{"n_layer": 11, "d_model": 256, "activation": "squared_relu", "router_score": "softmax", "balance_bias": false, "init_std_router": 0.00971, "norm_eps": 1e-06, "beta1": 0.95, "beta2": 0.95}
Below are experts of layer 2 (counted from 0) of a mixture-of-experts language model. Rows are named up (a neuron's input weights, with its number) and show model dimensions 0-255. Each number is 128 + 32 x the weight over its row's rms, rounded and kept within 0 to 255. Numbers have three digits each.
Before each expert's rows: "gets" lists some tokens that make up at least twice as much of what it gets as of all text; "comes after" lists some tokens at least twice as common just before its tokens as in all text. This comes from a sample of Wikipedia text that the model never trained on. Tokens count by the router's weight.

# expert 19
gets: " | ", "0", "4", "3", "5", "6"
comes after: " | ", ".", "0", "; ", " ", "3"
up0:151086148102087127140161201111149137181126078174147194111145186123078167135132115065180109065110113160121082041118120165166088155163169143175142122081178058163149141124159097082117119105126100140081183125144115137173117200131166101117100107121098180126101194166182138094144101156112160124138114092107113172151157124168125141125125124113121091081106129088135098138101150137124132093122179113108106161134060133122150161136119157152138115134092168102084104131168222093118142123121123035079092122102158105131070143120123136113113104124199120115125133120090178150094122094161106152125119118126131106175143129148120141099148083082112131122125096186154089115132127140079164114079080157163179143112070173115112101095105096117140138176108070118125164097152183123188205106103155
up1:117218159173144184106092126089097145169121157152148151077175137147091068061083103086116116119074076137158125129155105129064144190132143231081143160099131150156111131159115150140100162173132145172156112137083113149156142104105092114106156113121089132069129133206114076119120068148112121076113168160143157102091124109172157133119127149122136125140115153152169158156082083135108190136132150137127118132173121180124102062134132161115145123079167124093118131078147103145126105093165126133139148141099145107166105122156118128141089112160131159171150148143061130138132124099107122059118177160140111165149156140120077114105175183110170171138125163173117150121098160148100170116106142109140140101162134000151109099148087073152126051156160152148159122107099164112190129112128088
up2:118127151133100178130081157138126069133072081168082226117126099128105147097115139158155113110081121112135117097157093144151111139109139138085115129168112075192101103086116105117125096207172163116185070144133093122083132123132108122167065164079079187116166137148053065148149110156088117123133139059089117151118134176163101137127106132142127173118083143134103059180127161092127168086168136081074122114160141160150117124133101114109159126070139163105041153167205156065174127116168100111163104124108144113171140121115139128166174103112144114119136126202169134147089113119125166116127095087087106158142118177158186150078126093184137073151138141160122189173123179092137153081087120154145167136168139156131129113145101084139166146149130068169146106153143126146154111129169126
up3:130101186159120136092130085200131112111181106125115138117143159120123170133184121127116058127120119147094099120148150161131182145178136105105163170171184136108088098144156093138161142182239135190114188124169109112125170135128099096136200168125170124159119122104155167140161144107077105145127182114073146152090154124172104095132129142143160135062118151122108078153111160146127091100104125146156133115154109149126160089085151137115091085149105116139131103150167154123066080125103104119120136168135145159125202160101122164203074109125156200134143114203077081114130130184168117097114163183147141148167156105146144160050129071074122098175150138117095120076098168116150126093094131160101109147080129122139134169104085114081198136153165140137195114148159161128068117113160152
up4:139110152093082154076152160172107101131116175140151144086111104109157227073171185093111097101158091130130105146111152151121201098178131122138082072078094126143174130067108120117125138145159105192081135095088145156158112174147092163113156124118140147206120151119122086094116127145102093151074154113105056183159205129094148160190140150121152098092143123127104152105097126142126168109120170167140144093106110073119120155151175131117145129164089105081123134163165221087121110098142094165159127158139150147111156190118141143086164106056112083118124119113122136106121119151046128163072128152100135099109124150162107098080150104084103107131116094181125134141177104130104118108165134108188151183058116117153106123162138170132073151140084089166098121136161162154197169127108150
up5:106168164159126098186152139182088126128142122071052199121146171138130155076119117121153095131163049139193139146131138132177155152178153082209158113130178087176125123077134101109139159108114089144121133144091113153136055075151144125125084102120117151112156116133091160090130083164122157135114139153157077206159112139122100072156111130148145099104076149148138135132163154173145152101145179158147067195109117188059070118095127136160136107078146178151137125166139156121149079113115120098151160121179145101108135136144195136129180110125134110132184088129104190105112146065114141064118149129158172069111179101132175139169124102126160124132122138111123150103181131097191119122146102110173073124146089149085107128121139077138127074097059139106190103140122156130134109147185128
up6:113153093089162086164154168143107111121118132123167140162058095101133170120207145149144057106139073151122113173147150051172150112196086158176124162089087121084085091142137157207118150136201084109145093127144091093125113148126144123111175115107102135169132182157102160165105132135162075121167098153124093156158183183106154193132157090136138155157178091098072153116052134145097110183100166097120133156129096073099130149093110085098109105113137132116193158101137173143125126099162111144141149090129179102067166131138126085103117161074114153148088136099140178124102179120069207141129114093110124118099161123142098161126159086080091121121133166122193180116128122140128134140108175113140153124111097135183099196146156161147132175110077136098155139146171105137124182109154128
up7:098120080108148083137084145163139110137144111207084117093145190131126171060167123132179115152102153178115114130040105192133110175146121132123129130170143131094158106146145189131120125110100090139162066130116172110176150139133108184105115165112158090177145162118131115158121109143160133171142189090145136151155093154124082119099140079175180119158152153136184071130166129172199197088127143119054161152142094157170105134092152168078157099155126168131074129122108179127161112132058163139167085090106130117158084110093151161123088080120141117100139101063092123163129099065106061127189097085112149119139100101093110096133152104115108158120150143130090117123143128162131154156116142193115121169109061144063136131099069062095131146162102124086116113090094135117170124099098154
up8:192120132144171155102146076096128146083097147107156106123083159124076127085099248127129101059091129119171220146106093138057067131107111063169110113109156144150136130102140060106128135117157108165154137106178120148147142114092122044109145097101093159094045122168056160127137124116133107112079179149122112166126150190124121088107138089158097142136177115166132154147088133158123126150145143140130120088150124103159149164126167137122176094100167076075105123133176182142172139077061150157148093167086115116106129133144101116162085122103153101137212149131168106169070098119112152155135121135119136157119086120125157144156104165140069098129102124145109144122135187168105144150166118135065132095089101088090171110106082126146146049098123152100156138107121101131132092160172140
up9:154151135094096125124102069099140164118137186204115091197106131132135124085101089087149171108157099140089150126060132111199116120135114152099123043130151131148131111107107084153168084162200145131107138167087054106157137183143090078101133158122160172140147104167108153109153082133124121124154082076125106120138141126166120171066087130115157112128084104127093096090100153162083119111122191081109111083146107127185122136167120157123087135119168120092076088119101120135144136116109088164118098150146151093114093126121171125177163138111137109078114083118134091070144119116144122114115109066126064131148099152133190136102089108151164116171134139131158171128107190081129173118046150081142173153126175168037139116124062092108149153144085122155196160103176079130162149146136083
up10:143196102171066090104114096127094107134170146150147104098119159160185175091135111132144143102121122171118120084123140092141121069097134132142239112135090153175131082106103179110143137170165111054126141102161162114119104121118110124116132133095146116133145120100060167131102144116172131078122210096183150132143094111105207096204086105157166112112146142145078090130099099101106140104137151113126086118106092131169139143054118095121100107102113158047123086118137097148179121169150053094075143139163107109137112122105104132126058129141132196113142122140099138112133144100091075033109100102166164114177138140130169151103081113085121079092136129135082136097164122103097082092117111147144100097181096113132169082139160132143129145146118157159121129083163074198063108154134152
up11:138131114124155078120163164134108089133107108135150117146146164103133154103152196179054089106125103141151131111086176138116121201132158084063105136104131141109157119188139045175158155133147134098137120147143126137140094133100117093105132109154164156090112095062117187014127176112161144174106130093147092160084129178149119125141137119088159124075128112148122129164123115105157078100101105176137138094155150112159185101151062120110171124153136162122147141082122165129161128126130107152046124190114147084142210134168137088095135117150169120164171135148120094134075121125109144092143097098164151135171132124136118151093126163072102084132129075121181131115085105072131105099123160162120114106150035149133132115153082061133095185153082145082179095110090143182095187180164112
up12:120133153141115084127031161107132180149148151130111116168161134104099145132121168073102059139117035149121116132147092152130116120171112082157050117086113094129158136107130169137091144171154144111162172131176138116109172192162137101109097143101093090100137110127130069087153115150122170145116157125124123141126161139174114083069133097178028114138150129119144150140117133178123126143164095120134111127155105150114100161148151165084075151164146137084094159097126203136101193128132097111120112168069171133136113132162162182126140153148129147187107146103092157155148154136119131161124071118160160063076092151109127160117089053174202103180120108196116118121126131089146141107131177087144178128098161142085086181109128106115196157171138127152156156136082176151141093141059087
up13:102110115146130140106103107159130169139231154146201145132106122126180149131074107142141112130118231162128121110123135127106103142182063125125090125152086089132139077142081186147162158081120147137095196179128138110155166177148134198199116076118081138153089192132134103192134101091128153152095127111137107153097147116169108178103093106100161190122111145121121080160131117135116164096147126124130085128137126124139147108114164067142116144138052090164203129141160106133152109158094116124149110098092160162132103090143121120158144124153154113113073117046088171149150157138172153181157118123159073110147059076105059100121139129121162106147133147143063085157155142122070127142166130165128109128129029122208144099103111134159179117125141125136139187136141125090160130141113141
up14:131122172127103105062101100115109164104150155080137107138197148158139164048152149158100086170082111160079103124147118090082115091106120121091235172090159085162090128082142172157153132047170176079096117124150130181125187241107161158130120167160145115155175151072087087182118085107163134120132088133122068185124179166131114191184093073119159144160128116156158183143142134095135118119174127164135137101122086117165113110104141119112146101135095128088104106102090090149108123135138142083124060146098100110099133111129075101130121148124140139100132155137142154108128202128140131103129148150136143136169158112153130145093149130145145127067086153152150177083107131094110096115124196084078134092163149120062131111113145105109131137116121168091147154128181048152147128119101140
up15:084076150140136152107134083119150143077136133086122165178113084071107147099135180173154096111072179116094122123127107173157129162095156120172121117118176100143129149119151092184161120116127135158098089119122157151112117131130139123154149103150163154153170150126141155146134138198120187118123159183132196117128140126159106093101145119178133122145117151146119115128161150180108080085124137128169149160173123126156187131207147173117075208120124166104120101132135187130116083142099147110142102192108162138161163109125170182123078057083101164093115175103124128104154139175158191096151134098147102157106082145089101114146153168116113109173097111111134119118155164146139124156122137220129132196133085147166058101169097070137085179138093101255167194143142142161109116143163114
up16:123192142183133158110175123092119143144140144102138151095150155141102160093139131113062140175113140149078050124119153188089118212145134086167095105100162119116109127109158111148106125119115087104136176089141133158157145151150136089098127137159135144107115172149135146075109077171164129109162187104129122131119169142159095078035103077059111081121132124125140080171103169102159098098112179164083121143103095140136139142153193104100140119139123133151134092136150218092114145137084228066131142119093109121126127133173082147137111081089208132142180145116177144129089137053053136078090130122138141114166119122170101097134100100074107127144119130099125129139125125120145156084094127125104161137145100097055158074136024103109138115156111169146152119079133123104140137102171086

# expert 32
gets: " | ", "2", "1", "0", " ", "\n"
comes after: " | ", " T", "\n", " D", "0", " t"
up0:139119089189191081131134122091219133200138173159088177150140154137125113115149186104118060110121149135158107185147158147150133140102114179128112144120126125103080139158112160131151113100163126152161108153082111141091134149069072185099122152101110144173185112157183178121151083129105102057074113108103137093175135146111152108105092078150171103114089198095175106095162107204155144125130146062141114138117206147122186157154145156086136122131107136104127140117147094102153126120205159111086189179128113141162108170047140153083126116112155124139126139166111222116149085155160113188133137081111120136106149059159112185139180118123127101148118103107138076111134136132118143112077128112072128205140144105135157131127132118093120155144109125160116092105089125080123140139130188
up1:136090128137162119060135148113131089136078101086132139165102140118087132103125132083083112153060143171169116110100171074175058140101137118170193195090143096124113164121144105124119115108148124191112122134161145102109100152065077169117086020109167120145125168098148123099106055115140062148123132194118133149099103146118121148116070157135167211129137160087104141110177101139101113146143122098116133146160144192136129099144132140144143121139131090120115165106130178127178108116132113081080118079118114108154113138120115193166168066181106084142084141118174184111139100110116158111088099112151064078091148109178109147128137172106147117138066151142093140087097173192147159112121165146149128186145143085084124172057081100138082140116112125163113121152114138134086171094082076
up2:139172132194135147141157114167105108114255140152108144168183169139108126169088094150075066156049144135164127156164118121145125177160117092115077126126109052188116167094111202146112100134151106107133090101140079068120152135147138126128079103071157107105107158160161101152102115189147105095080129159122152090155117127131139146086090152099118127106160175132053094131145075107141125132133152170109096107206117126154163130175119096117096144072200111141085125150122058139158131132108098087128149158154142132099135135103138151124098130171146213114134142129101124152120111066148167149118125132112083080121031187098141126137111147088139123188095140125086166174143114040119146138082101127077115174133139085118125118098152164155094123172138152116115104118128174145118131127122136
up3:060104131096121183135128123125189077141085136155169133154104120051065153120111099144094113100176165180071141154157037123092100193128121110113135126130106122106152169139149139159135086154102112127135109160161153173121156180122129079177106146105074201150124078122160165132154116148126135133166109112127102111118132098132165170162156124142163114068155150157121166077083130151104138129079170134156137110112096159166156143172112124161127156092158087084101099094184134096148137131159169122162106072161093160133086104200070108146104131104140155139153139128098137126129130090060075155109176137142097132141223177080137133128067160161118102092149138157156095103085120097186093091119124194162084126099107113129167112138168089078138126095131132063138092190117093117149057135110164
up4:095131144077170103218135160150128098121156145173148124107119138139174097157157089175118179074140141078131145168155081096133106156155102080141147106094116101174160136096109124169218201103156152108113109155135130134104136178179139173111101124157125176137145169140142135044158112121091104175135127116158119131123113061127101103086069125110143132069121148108134134098093098136145091189165093141144145089169097112128144109177120118128150209137090107104168144090114154153122186078160163085126154108153141096162132115131086164189123153092049184118133108157081137145133078107101148169186192129122064137194100087114076148100085093134104129151114106170122085172149191146089101152115156122108089148146122123155096132098091150173156102079102126134086067170152120119115128179129146
up5:137156179146146098145142151111163147161093163092123171145113145169121144149145109148160079165155115160058094145174187142198102126225123105100177149095143096103186126154141128162163146091142107138132143169176132078095163163092136133154100178185160125116131128135212128092151122070131108101086101091131135099146167116101123079153127180187079168156184119087143129086067135109123136148117138134145144149083071108132129060158088072103055079088122120102101105138126108140110157159145103084137184139101118114074111141137123122142116113164091177220123160135151107121119132095126102129096202129136134084173119052098129140160198148124144103146138087157096144142136126082142126101136194117114186106121120130170132137153143148146120169163091117172177109123090168152165163083094183
up6:110128090083207156206051133132094185159110158124068098076156112110174171124115129168183107172151138139120110129132101162092139118142080134170127111117190115138137146155168110103202153124120084097087107109102125129108084170216119077101107095123169122127180154151150157099079098107161096129171151095121074128127081139114218158099103143128097102105143091144131125133147094188152102147111119138100119151107117080110103070187144146102146151060097115090106106140126138185133135149172193073147094153078147140153055130187113128114131141114128127066113194077102083149122109116088096151130158108092130093110145155112112095124099074108147135144146156101160101166151186120087113087091148112098072132142109119150115108123087126134151162082084159197119134172073112151112102121142093
up7:115139124148124149123134099137093117127111140157120147097099118094145148196147124168123102110105168095146076136165126149113132145116094115134096135162098081077112148154141119129188083139127091109159107164122084092121118133118144101186140144081172148135142158191139136089109118111100115118104160133060162112142131151156173127051165148173115174082061128149091159128133095135101134187108154152153103095162105101108140093178161154117143172079105117112096188110114158087129027149102178164088118117146221120141204194105117139195100086125148157104188167119176149154099142130114094138120157083118118144105129080103106032137126190118036161175170128121118149113135110094157147078085090128162097145155085106133174092141148151135097126121114152182107102144097150131141106186038143
up8:120136150110125125140087111126080151116113092130196091090137107170092099149084145121122168114136167122108144124143078109129140187150123159080107116035157151164147058124119071103108105179125138071109100143159100109125089101105128101116082170130126169166156109156143122134152114114103099082127149179148165071100137082126158124124164101134131156149158159171172154126092145107151107135180179104133112126149069146045071092167198143155110173092149120129161101180112122118109099149199132134106091102141114139163107142142208116176067124148129127142144095130174134200164109186155117170119081117137068135154139079067140152180121141109193132143087078109125097156121089143162113110074140165090118137184184149128161166065106086096129131148097123059111193145124114166104155088180138
up9:107081125148150100097176087118171123099149093062075130166141147173106204120091104142190113097116109160155113079154103115108147096194129105160145105147175052159106085085152126110168145125174111166130200148153186089114130125124139103095105048121116143170152148113158166165188101110138120098084121170086044066122153127168113176137077107201156078094124133106119125149081150108134093151165120147127082099112132190156160170122148123148100136080155132101140146081133140123119136115158176150135132212176118108066104184129159128137139105135098109148117128110150117124135110146091159130122168142117042083157141157088113151124114093106139149167193114095140104103190157170156135132141215115117141102167105135081147110143140130148101112114116104189078132151169194115124094105095118
up10:088064166109112139096123096145186114111112197133171117130157124087069124153143095143111162136054173132097172148157141104173133111167063121142082121114203153116139131164090141171141136092155159198161160098120142088155141116117111123174106112070075130127117219051118107149191121113171183114169140102141171094127120148135119180168117100114101099162109141126175093107115172115141137121100139118103108087074149168140082125202104124120104151118169096143175061098138163084123100123103171111113111121085172125112120133123142100051145151158147173145167166102099134136133117120117130096085126149131109150129178140111094187142187141117113122108144058143116114101130132051090087132093173123116175135102100115120175143149095081080123145133107044092083097145119124164070096186095133
up11:171112172116116195211095109130130140141079169160070155013108109063161155125135102170132149146177122160149096131134160186115072137137116135110161116087176103158121178156149122197177075084128087119184071138138063083098139140088044158123077101172117138137161139121120124092108103133142115038107119103107144122101151103090139122144131085073125127112134155172089108109117162130134110158153115122136126110145179151156097136195127100107104110141161063137123175119131177160109097134133126163137135115063106162099112072149134134144111109114159133149130191135126127142138097089121074046083150112186097137090107064120104126141151123112068094108118158088074117186139114147194159097142166128106149114119111129074118130092156097165134146092125132153089140081138075146140157155107133
up12:144140113153160073135114105116105150116116150117131134169112164147152179162172152135163120091085103154143144172153115073129125180156107112041167056155173069163086120137124110175118148142122103131139148160031123177153132148158153116089079144086118168147130117158120182103099101086092134196148139148160112114093111148148129151119124191097106129158187178097114108135102132151179169174110141074139117052131124133119117096101156067160088097096088096131105093134116135128122091091124135106135126198159155152121113137158124128146159109219170120170146150135100155096101095027093204201115144064091105130112104074131118151116100143108110094209161099144105099120120128134099133092101171174163152133193126121141180110195094103122173177155129100158153116114141134131162113114106122
up13:157072100107102134205102087154163095156129125176093118171129099136102104068122063120124149110099150143159060123163110097153135113026089124122092123085114148139135198138148150133087054121166106141125136152092135090134127106126148125153108166120098166196125144090136114137160096128146120130095148138161127167149121047149137141137111086103152194126212193123164109099070128090178083104140171177122150101132151110176151115120176122172140138166189111171150156135172159182163117145167192138064100119132150097117125223140117143128133102165151141123086148128141152128104152083110114097122151171082123130125173168069112128106186088141135125142183069150170078176116118133061152129111129148080147164126120154073157095157136163096134140109122178143152159174104144131168137085148110
up14:122073159110136061204144150184108129119140147093059137134145105098120181133106095164088114087096094149162148074155145133130159134153097108124169046135063123115116226067096160124149099157130138112131204167142078183088155131068083167062139124140124113113105111121156112118145145149120078075086129100177170163085136124118121135111138125105096110077090153115194176102088086094116060125132115100117204119134145151085161144165069113151111107072123136082164133092121144127084123127135114122050154122141146145136181136081092134155147094123125147150110127083178144081102172144105107133087149158109128086182128091084144138068147160149140127109127113103072189129169139136155098076140129142119150143117104105127099076157118124159132164076129098203118115090121156094087142163123154
up15:112150049135149140132103134175095132178135107134135204151059090094145177174102168158171124136156128124173186146111132163156174141146096131171149097099117063150106192083101155126107107179166127091064141157110150090122134135103175242127148155120111123138130071141113099133138142130108120082117098201119097101156127171167147172115100162121146192135094063161125151106129134153191126131131100145113108066148110126094127112140104102104186145100144099205109152101124179122142114129097124145161093133083176138121122132214118108143134106093144144095052175119146135147065089110122163156175133067134172127081091108075061103115128137143160091140071147116129109099172147120110126145078134084139135109168137116191094125111117105100163131116091138161084155118175148157065119142161114
up16:173144090178111115151028127130214170152127049123107167142090148075106146128147158121089179121150128167145149131088155104134111169208091110104141083131111125166158138147119110133110170162140135191205180123180105105133100088111161097116092124162134165099192114146172194077121125169196159107037138126111154118130121162147156183102125073133094146145143126080095129149078124127131057088126147143121145135080134183103175148149101168158173141186141142123134138113127155125170119077119108114156118098091152147160177109120116096138161132067156137133083141102169142144135140142092151112113093068176147123122138149093130125122106104108074140131161154101178098148115147117120073121122133128120165105171056076122091154198127080152136114140095133131181120175173111186096105122104088

# expert 4
gets: "1", "2", "3", "4", "0", "6"
comes after: "1", "2", " | ", " ", "–", ", "
up0:173120193108082111126145145169121147113149195143067212143137212131136161178142147118106097209115085062120111114106113179175153169154143122157138156150143096110156164116105130151073112156077155141088143187166115145125089124132152136163089099163158146093094136130145072108089117178106110123148155152137109168137140117130090154163144142132133074087135139195203129130102074102110133160147120056187109127177107158047137120151143121072138116111153104127130117115113160122123153101160136108132119078124096131101113125115183155071152094123150102162141060138115140150077143089143137138127066131209141142211136131185047124083173153103140131120058153161082119149084124154140128109144164099137137112186061094104103098157124137119134140108084111118107122094176152111194105124121130
up1:125117102168115121126157164103108136130074148043072137124163156199083107117130171097138108179082159143117138124126110119143112092180159130168148137058103118183115131146134057163137135111134164142084035208033110111172152105120138125151109125069120116122180126146091086119110143078157149150111181127139137115133153180102136160140121147110190129145154092203139144100113184077108102098112100182064145095159081180106162117084115115139140169094076152121139100104121046142102116146133116123156102110134124187120086110179085092135060162089106163147066124150127150153133133152138121118161135115161141134135116118074121109153116123087135106121153164100122120132120088110151173113107118180105124153098140102075152087148159108124141129169104146114137142142097069189104177093101023
up2:135114130141130148169135176034131146086091185120124149111123133212105184054147161164095109136103135127146145086151165140139116116134118141124166134133185099142147107100118125071126137148182236116147111123133174120157134158178144123148180150128096169058120119150155102105140110163162137117134095112071144051173128130160119154077111144148133178123136103086121114158222157096166152081164132167153084110163136092093105118091143171095132112082168214135125134142139087129133133123117108093113131148074131110130135126161108121145108065093127128132109164103155133109111132165068152079111156185145144146121113110075062162067122093147107151148167108150168141120135157111105231142144130109151147087169202158150135149187102121105174061155073093103154087143108129147121121090116130
up3:108121120099125134137123098130110159174115129073087136139120095111138118106132114130142087149107146131112127111091183055155094101099167116134099155146079179122125129154049168082108109176126128088174063170122172172177138130143170045148118097143134121080137095143137137096124122121198098112149138099201129147132124138141122124113103189122088146134089077157202117137127113099150121163139112156127059168128113123195165144165094081078144143150158100139115120089135134133141177128178114114087161124208071109140106076071050121065149170097150143089119137198093089087111175116152149091107122072146102091154139135137178149114136183142147117176113127161154094115078150171113172074172106114062170136136089091145082067129145194159115111109110146095143081154110106163103138096083121
up4:094079148089110111127116142133129175125168105133127133157148118112178117150153134206137098129195134132163149128110153144175179099125092151098168135146142053138128113122092121060112116128176158121156124150174122156148087152148128104108135112141165136104206072123112148088081090105101107124140121149132028081168148115120165140142198126119136153131108102133129143053166134027104113130102064105148175059108192107140093095155103097146127094058116041175156152128184157103132142162166189154114111101152170094147159144121103137121167085143120115098170186119114137124162126100106094153167152176186109123111142099116144159061173093120142155134116150136158119124097095083152076111162112156139147058138084134118150149198162117132133139086129134066109130177123194126121100073123119
up5:120127164169073123070121089187105106068131102089124161121138159212130130118098191107197105137191095111068163136146136140127157124078179139134105102168104103131096129157160087143136163133157088186090104151107113083127107089090153123173083154097160100136174127093098149139132133137098142134154170059105102112167127194154089098170104107108135145105171120101130124064121100124115146087147143165129140101114080081127162149127138092139148144130096109176133149146055116133106123112117085083130095162104119112153099145110145155172083223168149147140135179156117146155148141133092105150144125113161100090224178107143109130094049135148145050130109163083151100139124193122181117112169167137097101116130110106134081190139136114132065107117108170119146155150201130096091159114200146
up6:097095121106121167137126145139163146152102120076119123184090087149160101096120136109179145134129150163142150098112097072114124116109042208130091149179132149066109114191112151057110098116159151114157177129155148153126099151114150099063181118142152114094144071100119059159153081109140141113136130160139127092136125141145162118153153082124105138139058163165140174104111108165075110128116166110192073113119152086137069165098081145147090148113129112122120168133112132127095079113095148115127182120120173056075104082083120125092130125117124151114115143067092180091142137157119155117146158135142116093145088102130192152184096084187141195176096197169091063129154149122075121100127124187190144125204141104120124152133156182188124076108104118166153140117130179144124124078140121
up7:093119097120109141150149152144150159133089162177150078078094103120058112139112151154129130116105089122137131099120072085138057070184089120154138137126145089147147179134089110189034071121126196147199149139165148160143157103142108121107116142191111120104157114157118147139200114104057116122119132120091103135167154136061137131055089066104154116127158084121153119099090110125172116139157161100113168132116135135144089184113173100123100076101166100123189113145110144175173191124118193147098113095135208168147096136161116112124079125163133126152131139128120101158149142080138070123114166000133126087165119104162108185153102116162123139106165135213116106132082134156125079102116102131097110147162106128118131132143103106174113098100101112110108107130171102098138110130111132
up8:068174162101095142105100195082118157146068168131116112108121113140108199068123086119091083159129146121122078192112107099085138100105135123049116129068114120121126157090088131133207117132143108124171133159146113135083184151143136160100146095118104181100127147142095097150164112146112138129124098112078138174070114089159141125115169105135128128115157131117079150110157149103122111050148076108136117127052072150174049064116136117110148073097141106098112138166108033115113132106127131143076190148106122144175119150109120088093095119085138149110167087111129076126150085147104134142150123168081142152165129144090124110130189112104113176136066160141177158121114129114119120130100083192157185094161138097150147193104119065078134171142133135117167174129055101137156163131099080
up9:117133140173174101100050109151102096159085116071131161144124017184166101099105063129133088169146105167120155139132092146140154160153126140158074116187131085120113155153175102177143110128085131092181136157142143147157141150120111069130146136162108065152177145115180127141138117138121163146155120096108165089148110141174119130138104143104164140129100098155157140113144083092130076215055151055108089174201138152083100132092098111155167142151121083087123155100111136122124156113200140077123085130137053134139142051115106128079125147099127117102125176129135182092140105093119112062076082109154092154143135140160143169120063087161174088161095144027120128137143128137145132189171114133106155095132147144104161116145145100153115152114193098122154106137114135095136119125105142
up10:189130142112175117151000142113126086057144122112130096132123164117133135113176173131120128125115077150135117093167101139104155076142143110125132111107094142060149178191120119080072166113130106116133121185154124124084044072113093143144144158100121141107127112124089158113087120075128114173084196166127120137110129119148124118109086156105195112078138071160136165115123143099096108168166131153127101170131110182119132111100088164129103123079076101078046122092149104147128102142174107124116127151138148120134167151156167119155106099038118165098067080138136108081143097110073136162123157168126132118155141085114113135060180111093201123171126117112128202133094121169099120140135101162136142144180157113081136128143166129174099101145115168132057106094102092199154140122089132
up11:108108155099145165109159096155153154186091192144143193170110108122112196150070101121097145138135130067129148111181165120127046091187121109149149146134129132138136109137115080121107108079118103143175133169128163072151209111142155131110104129154121150179192145127128183152162086114089073101175053118131074081077160139136131194179147151120092113083106145132132111151156120175141116120110064116133177121046122103110137133168154099115143099140151079131186092150099164078120165143051140122136143116147157198116150074154138126077104104154144179163150124147109104160049095095161118119124113085132092157120145168145113112161085100116162130131112097174113082074147135140131154090209153178156162127112136123185144062156107094097116152129120098121119137141177122123150114183144121
up12:138078130145141110174138091100083167132111124126123125106154122159075184107125173133134106155126115117138181130074096151124145175157139103101137120157142135165145135093109129105101091098153097138088137120127119133107142145120073103137176166141112099076137156134082182137167087146122127075085112147109139172127145162073097106068137077146128135156169179150118096138092122156143106091081155123099160093092103054158095131053185173142143080099166088110121141142112149126131086076117157174144144158111124116110069106148105158138110052173164122135195165155074079174142127065126190166120146105125116149130098136119071136131102107171131134082128187118088109133061170150182136109178128140051141080117052109137158124150114091137150107151169118084179120070060107173233157148108148
up13:101155131091123160120146108135105100170162177131158167110139149118127116112024133153143145102105130182115137127111122105143152181101120122149056114206085135164146147066100138227121139136184116172113127124103178171159118112135055179163143168122147142189156173133093082146146093131103149102082067077178122180142109135095122123123120089121200143120092159175106111086128134124118076133063159141120162131154141150048139128146188070117079140098179136153130122142097101140158053108130131153133092112117194106085101079086132116113085135110094194147097137114127150121137156077092121125134151181136121093241134134156117068165146123128090100135105138106105159132111068109135149111141104124164181123096152109148178114130156118103141117107136154123098196104092097117117117175097148
up14:159077100158149150137124140147125143159106141164122149116135133116125137084163146099146121116111091160180143178111121114099128096117069069161132068092126177135147133148150138075152107119165116220110152118123127185122130084064131153089104128173133187157126142189138172105138144135076183105141136207126146184170107218197101183184098081135094119076123137187141125081191105132119173133160130168112160123148135049126107140132133145117129090070151139126178098138112174097170160119080148174188073196084127029083140094119091181195181122122140108115147120121147123162106151091088107147063159133105146124112123110134107094129128103086139126172129095128136123097133113089118135138135158106145103146157146095111082131113142126152186120132060159102149171150129162138155113163174148
up15:142111116100169133136092109101104108137121146106044120098108059155094140101140099112105172114122088154105124103117139177141129106169148098098092109177146105149140150116194135168085137108146093108090092090155084147113141076131146188152134184144136158072182133217071076100148138070104118154062177159162172171170110195144126155089081140095139134137129158048132109124120088095142166098136164108136067099151139123159145127138098182098133158125137084135218111106104085140120178122102112086121124165160129106136105082151111046096095122143119125114066108155131093097203126067112130080156096101136182133158128090118133129112154077141101157156151183082123112112102087173107120093190167100188098115089155124100138157107095084111110111189136156111114161121124096088129109114104151
up16:140138113112149148101120127131145131105116063072157087130178099128101078091086091120127146110075073084127113112200111140095138151134095115136135129147155091177133125140120152123111151172188124128120124155086129147179113151043115107175116173068114105107148103109111096188147102083150135145142174113096135153124144115108133153079156125126109132113116118196088236105130100166134103150083137221181121075174101078141187154179112134121205111080168093143102121115090048142123089140135167157124078107122179137119077212057092142112130152135109153139151178105086122136107146093121075100153158141102147145086171151130133117127205104133099171082152140116114176134086122200089120126124139160142089123123130061148162081143083138165140144105080121130145111140117122107142156157164162